Experts of a small language model: 2 picks a token, 4343 steps.
Below are experts of layer 5 (counted from 0) of a mixture-of-experts language model. Rows are named down (a neuron's output weights, with its number) and show model dimensions 0-127. Each number is 128 + 32 x the weight over its row's rms, rounded and kept within 0 to 255.
Before each expert's rows: "comes before" lists some tokens at least twice as common just after its tokens as in all text. This comes from a sample of Wikipedia text that the model never trained on. Tokens count by the router's weight.

# expert 7
comes before: " ", "\n", " —", " +", " \"", " −"
down10 [180 158  75 113 153  99 147 101 196  78  75 175 109 116 127 130  86 116 118 136 133 104  53 121 109 161 141  89 110 115  96 139 135 163 175 163 135 158 123 149  79 133 132  98  91 174 143 153 138  95 113 108 114 144 119 112 116 134  82 148 114 135 148 134 155  51  89 142 163 152 164 170 122 122 110 142 138 125 107 189 140 138 131 148  81 166  93 182 168 140 169 148  89 160 125 208 100 116 145 177 137  65  60 114 160 110 110 132 100  98 186 157 118 162 160  99 105  69  93  75 130 100 131 145 121 154 145 189]
down11 [139 168 134  97 135  82  92 131 126 113 136 151 163 157 160  43 134 119 168 123 149 182  83 159 142  83 109 102 131 126  40 102  81 137  91 122 130 137  79  90 124  99 132 157 159 175 151  98 110 129 167  97 118 109 115 162 107 134 121 111 132  71 178 128 134  89 116 162  73  75 114  81  72 129  88 207  86 137 150 144 157 152 133 114 125 110 171 107 114 108 150 119 183 128 101 141 124 134 202 126 159 151 132 112 157  94 121 125  87 142 110  78 190 141  93 170 159 113 154 143  92 145 101 176  74 171 173 134]
down12 [161 160 153  87 149 115  80  64 136 165  84 145 124 199  84 187 136 105  71 126 110 107  78 101 140 144 115  67 148  87  94 192 110 158 114 142 175 150 118 145 110 110  93 135 129  46 133  87 165  94 149 135 179 142 103 102 193  85 137 152 146 120 172 141 125 106 137 113 107  76 188  94 124 117 195 100 143 149  63 140 107 184  97 129 134 132 145 137 146 124 164 131 120  66 114 122 107 141 173 142 110 137 125 124 106 176 117 112  85  89  98 178 128 145 100 140 141 155 141 156 153  83 124 114  93  71 160 127]
down13 [159 137 117 182 201 151  63  86 145 113 192 130  75 206  65 148 137  94 133  56 151 174  80  73 104 132 134 121 165 179 146 127 127 116 141 108 113 160 181  89 110 141  86 133 158  97 135 137  87 147 114  79 131 145 177 154 152  72 142 112 203 134  87 202 129 175 122  62 120 144 144 119  86 109 103 119 124 128 140 154 128 129 111  98 104 115 111 125 129 180  66 114 150 117 120  82 111 101  95 127 104 134  98 103  87 141 118 116 131 111 105 188  95 152 129 123  83 111 129 126 149 112  95 152 147  91 148  99]
down14 [100  85  61 122  99 156 162  51 105 108 107 171 180 144 141 107 170 122 149 112 108  99 145 128  47 139 104 142 134 120 116 134 123 115 146 136 125  76 122 141 128  69 124 165 121 157 155 153 103  95 102 136 110 188 172  66 110 146 154 142 162  98 112 162 114 156 123 159 129 140  94 125 106 129 105 104  79 123 158 114 123  89 126 149  46 152 157 137 163 168 183 144 128 175  58 136  95 157 126 115 104  96  76 138  87 119  71 197  98 160 192 152 111 191 118  98 121 118 123 189 160 121 150 112 151 131 179 121]
down15 [ 93 123 103 107 134 171 126 123  99 134 172 175 138 169 122 180 124 141  97 131 113  70  90 140 144  75 102 107 119 109 151 192 162 117 131  87 152 123 129 101 122 122 117 142  98 127 186 121 118 128 190 113 136 148 151  66 124 149 124 176  66 118 152  37 133 158 159 112 160 179 109 117 152 149  91 162 167 152 139 146 204 124 158 118 141  95 122 141 126 109 115  78 213 132  96  96 117 140  89 183 117  78 129 141 195 111 211 119 120  91  88 105 158 102  93 141 133 205 128 110 108 106 136 107 129 119  91 114]
down16 [110 107  94 125 104 108 168 115 161 140  84  94 156 157 139  96 191 159  54 209 157 159 135 154 217 146 105 149 132 134 113 126 137 118 156 159 184 134 133 139 141 133  80 126 147 117 132 148 111  97 147 167 137 125  98 151 102 174 128  97  79 139 129  80 162 112 134 106 131 143 188 177 129 128 167  52  78 155  91 181  52 126  84 172 103 124 184 125  96  52 115 130 149 138 141 108 186 133 135 155 103 152 146 173  76 106 131  82  99 113 159 121 124 127 105 135 114 169 134 144 146 134 186 126  88 126 151 118]
down17 [ 71 154  95 118 146 104 111 146 109  60 161 130 102 188 122 129  88 180  69 119 120 148 116  86  39 140 142 155 129 184 139 112 162 132 168 162 133 106 126 108 135 112 122 134 121 124 104 179 109 107 124 140 149 114 112 143 103 206 131 136 148  56 149 172 126 130  94 142 114 147 111 150 134 102  85 166 161 144 102 209 130  43  84 159 128 159 118 151 180  90 164 165 106 135  97 138  66 101 136 160 141 152 139 105 163 197 128  84 126  84 130 119 141 143 132  98 110 110 152 108 186  82 119 136  75 105 121 170]
down18 [173 174 119 136 148  86 109 164  99 105 103 118 159 125  81 142 193 147 161 112 115 119 109  84 122 139 164  41 155 127 101 108 169 185 125 151 117 137 144 158 123 134 104 188 127 143 189 112 128 124 115 168 147 125 110 182 148  81  93 175 122  64 184 137 133  95 132 141 123 125 121 115 148  89 142  91 139 169 116 142 102 202  76 176 147 158  85 205 110 158 167 119 129 147 132  87 173 171  85 157 122 157 107 178 100 159 112 150 123 127  83 162 106 144  79 139  91 144  92 163  77 123 127 138 124  67 169 107]
down19 [130 142 114  90  95  84 159 109  67 175 149 154  45 163 173  68 130 113 118  93  92 163 137 204 164  75 131 155 131 120  85  90 165 216 141 135 139 129 136 122 161 120 133 134 157 157 174 167 139 127 122  80 136 122 124  78 104 154 161  73 162 172 131 105 119 138 157 137 131 133 102 185 160  76  72 144 107 122 154 136 122 127 125 139 178 174 113 137 120 115 137 107 153 124 108 121  76  91  97 142 151 169 114 147 193  85 120 123 158 167 119 119 155 164  58 118  89 133  89  98  65 186 116 113 132 132 123 144]
down20 [126  83 192  42 178 126 131 155 140 149 163  62 122  81 161 101 151 137 164  89 121 122  98 118 153 114 155 107 130 148  91 141 169 117 143 120 133 123  94 141 126  87  98 128 140 147 185 113 106  96 153 118 206  96 197 147 157  70 178  72 176  87 171 126  54 106  75 111 176 158 147  90 110 110 140 130 118 181 124 102  89 145  94 126 152 127 119 116 129 109  94 119 117 136  95 103 145 156 141 141 118 136 104 108 111 131  96 179 149  61 173 100 111 148 183 185 105 176  89 180 144 128 118 153 141 144 127 140]
down21 [141 148 144 155  77 118 152 149 100 175 135 122 125  57  89 159  44  84 112 142 128 121 138  96 150 158 187 139 123 112 156 181 166 107 152 145 138 115 144 107 133 132 127  88 169 151 123 138 103 137 191 188 156 113 174  64 123 130 177 140 119 144 143 151 130  88  41  84 148 137 133 147 124 132 138 118 101  97 143 117 134  62 109 177 177 132 140 146 126 117 138 175 110 100 172 100 177  69 104 133 112 110  86 102 174 135  96 125 122 196 160 194 108 151 156  94  80  82 154 161 165 164  95 131 133 150 144  86]
down22 [ 94 110  99  99 120 129 118  94 135 144 106 103 112 167 102 133 128 126 130 106  85 152  72 133  88 143  45 108 158 151  81 153 136  79 168 131  78 110 105  87 185 134 100 133 165 133 170 130 126 126 192 101 135 116 104 149  92 156 151 159 128 125  76 141 157 189 127 128  87 134 165 148 155  57 151 133 124 145 142 174  42 100 139 128 149 122 121 182 173  99 100  99 178 102 141 115  86 121 125 151 114 127 155 111 169 107 156 166 114  68 110 186 117  46 122 117  52 149  87 189 104 127  99 138 117 169 121 114]
down23 [131 162 157 188 121 130 156 153 115  94  71 157 102  55 155 130 121 122 178 113 148 152 143 133 169  81 138 135 102  81  94 107 137 163 155 102 144 165 127 154 113  59 143 134 113 132 100 117  77 129 127 137 138  71 129 153 134 118 138 142 122  90 143 120 125  76 134 174 105 107 174 151 184 128 116 158 125 132 166 108 138 148  49 101 121 111 205  82 154  58 122  32 121 107 111 163 147 138  75 148 157 181 152 190 138 157  73  58 150  95 133 129 139 137  74 132 141 118 123 116 139 170 100 121 111 145 137  78]
down24 [109  80  84 117 164 134 149  94 122  75 139 153 184 175  73 142 126 122 114 137 115 152 123 236 151 101 168 152 154  78 163 169 109 101 177 112 168 106 187 136  97 134  87 126 161 145 115  89 115 160 150 146  70 117  86  99  59 102 164 139 183 141 132 137 117 106 117  89 103 145 146 145 151 128  88 151 139 104  91 117  88 114 145 184 127 123 194 145  87 114 148 132 134 125 119  94  96 146 125 140  92 129 116 160 123 116  93 121 173 126 116 116 119 133 116 150 156 141 187 194 118  45 133 148  61  80 157 165]
down25 [ 87 170 101 109 101 165 115 145 119 185 129 134 185 116 145 151 153 156  86 185  64 170 124 152 122 168 172 113 135  55 158 105  99 169  75 164  77 112 138 127 110 107 131 134 141 100 120  85  80 165 113 167 114 151 169 139 140  92 110 146 123  91  80 136 146 128 110  64 134 132 108 142 152 165 102  50 170 106  73 133 172 178 138 106  76 170 156 157 101 157 170 125 134 114 150 140 130 133 136 129  80 122  98 171 169 174  91 138 146 113 114 118 173 117 148 132 144 162 164  67 100 142  67  78 164 116 176 120]
down26 [ 82 133 156 108 170  73 138  87 153 131 147  97  89  78  82 110  88 108 173 125 133 128 137 153 140 150  70 165  96 136 160 123 188 127 122 164 173 140 141 100 129 115 128 113 143 110 159 151 137 138 141 189  92 140  89 169 101  61 115 207 124 108  83 129 124 154 148 120 117 138 121 141 106 226 115 198 135  83 167 165 132  97 111 140 141 108 140 153 112 136  88 153 115  79 159 190 160 147 133 176  69 151 107 126 111 106 118 161  86  65 153 107 102 112 128  77  80 164 170 117 151  92 133 134 126 198 134 129]
down27 [ 92 153 150 154 165  97 106 130 158 147 168 174  82 159 192 122 120 196 177  88 124 130 170 139 164  56 148 132 126 120 138 173  53  81 161 118 118  86 110 136 147 180  62  69  84 137  98 147  67 133 146 141 129 137 154 126 163 112 109 113  78 146 142 158 128 119  84 126 180 122  91 173 102 137 109 105 122 135 146  90  91 108 234 132 127 105 119 140 142 137  68 102 157 183  97 107 181 143 102 142 120 147 150 154 156 159 175 127 157 157 103 129 120 182 128 150 113 104 159 112 120 113  75 143 148 144 138 148]
down28 [137 150  99  93 101 139 101 101 153 150 156 103 122 151 125 102 127 191  90 130 156 167 187 143 195 160 127  76 160  21 111  85 103  58 133  92 121 103  91 108 142 124 150 109  97 175 150  79 117  82 148 160 125 153 155 211 149 138 115 126 133 140  87 136  92  85 132  38 129 128 143 161 136  89 131 146 106 153  89 123 154 129  87 112 154 154 141 131 125 111 154  94 141 175 153 112  88 176 143 122 153 159 114  99 148 154 123 179 119 148 115 160  85 124 165 149 149 109 104  68 187  62 108 109 128 145 134 156]
down29 [199 172 105 100 129 163 121 134 158 171  83 116 128 106  89 153 118 175 146  95 104 109  90 168  85  81 140  77 195 115 169 143 146  93 162 142 172 132 131 118  99  72 131 124 136  89 122 140  90 103 172 102 123  64 156 180 133  98 128 117 173 148 113 140 150 150 133  90  96 122 156 114  98 125 134  96 136 115 106 141 113 126 106 130 146 139 172 189 139  99 109 125  97  87 145  74 117 143 156 113 101 116 146 111 127  95 119 140 136 177 151 159  45 164 182 107  92 203  72  69 152 174 197 114 144 141  74 147]
down30 [171 146 169 110 146 180 177 130  92 106  89 149 159  99  79 169 167 125 122 131 134 170 116 127 137  64 119 157 172 108 122 187 189  91  66 120 164 105  96 154  94 114 107 175 169 128 122 125 160 185 117 133 116 120  85 151 179 163  67 122 172 146  94 117 137 110 118 136  59  98 174 122 112 162 150 112 126 110 134 161  87  94 135 133 141 144 162 111  72 141  90 101 143 102  99 110 119 178  82 159 116 139 107 168 126 135 115 168 178  92 141 148  55  80 112 177  93 115  97 151  84 160  86  81 113 147 143 167]
down31 [148 144 125  66 131 129 135 114 105 113 180 113 120 101  73 116 134 172 142 150 105  82 122  96 190  83 105  90 141 145 167 112 146 143 104 168 133 130  98  92 108 200  94 107 124 109 136 150 130 162  91  89 153 133 164 100 114 138 130 149  69  73 162 146 134 154 157 132  91 134 139 163 152 125 169 145 107 132 122 114  58 205 125 115  73 112 203 110 107  83 164 156 130  85 118 102 101 143  82 168 134 149 184 114 119  91 166 191 121  84  57  98  68 175 114 145 151 149  84 163 118 113 138  85  99 108 129  90]
down32 [ 67  92 159 187 132 169  90 159  97 143  77  95 118 159 159  91 114 157 169 141 156  48 101 115 119 126  97 148 109 145 128  97 124 115 126  89  67  83 151  83 174 137 141 143 155 125  72 115 107 121 155 141 138 174 133 188 124 173 129 136 150 121  50  85 128 132 109 101 134 115 156  99 104 151 121 145 118 126 169 109  47  91 149 113 156  82  77 197  89 107 178 174  65 152 161 131  86 170 142 125 109 143 116 149 178 152 102 138 130 164 125 173 100 119 124 155 112 170 176 104 135 119 148 142  78 125 133 163]
down33 [ 78 174 157  76 158  90 104 158 106 103 194 119  96  71 141 105 119  80 149  96 130 192 135 161 179 164 107 107 160 153 138 116 167 120 188 107 172 174 165  64 111 104 131  78 154 153 146 106  97 126 140  60 134 113 130 170  96  92 152 123 151 110  75  43  76 184 159 179 101 138 139 121  92 122 166 166 132 165 156 143  80 145 110 149 165  83 147  99 155 117 140 178 132 135 146 110 137  90 123 129 140 144 126 117 153 142 118 164 152 111  91 171 116 166 136 117 128 141 183 144 123 147 149 164  81  71 127 131]
down34 [102 154 134  82 123 176 136 131 170 188 133 162 101 143  91 130 102 133 152 122  90  84 114 127 111 129 120 106 104  86 174 189  60 131 119 146  86 130 174  99 149 118 110 125 173 103 184 143 120 207 128 115 147 120  84 179 158 117  96 154 139 150 117  83 117 124 143 164 106 186 150 155 119 149 156 122 100 111 177 134 165 124  86  83  95  91  76 132 134 128 112 136 167 197 116 118 126  72 102 118 200 141 141 108  61 161 161 167 124 104 130 155 126 150 141 116 129 174  79 104 199 167 173  95 110  61 128 127]
down35 [190 120 127  59  91  81 152 106 169 178 140 124 159 178 123 123 188 129  84 155 165 135 166 141 124 147 150 103 170 108 193 140 143 118 196 143  93 152 133 164 114 152 154 123  68 106 109 140 100 122 136  91 134 107 146 132 171  73 196 195 107  91 115 117 125 113 150 140 140 130 150 148 148 142  48 166 129 144  99  94 155  88  51 113 110 132 132 163 148 123 123 153 114 133 124  65 151 140 171 154 114 167 162 143 136  79 126 174 101 149  89 110 124  79 144 122 106 127 185  58 142 144 118 148 123  84  73 124]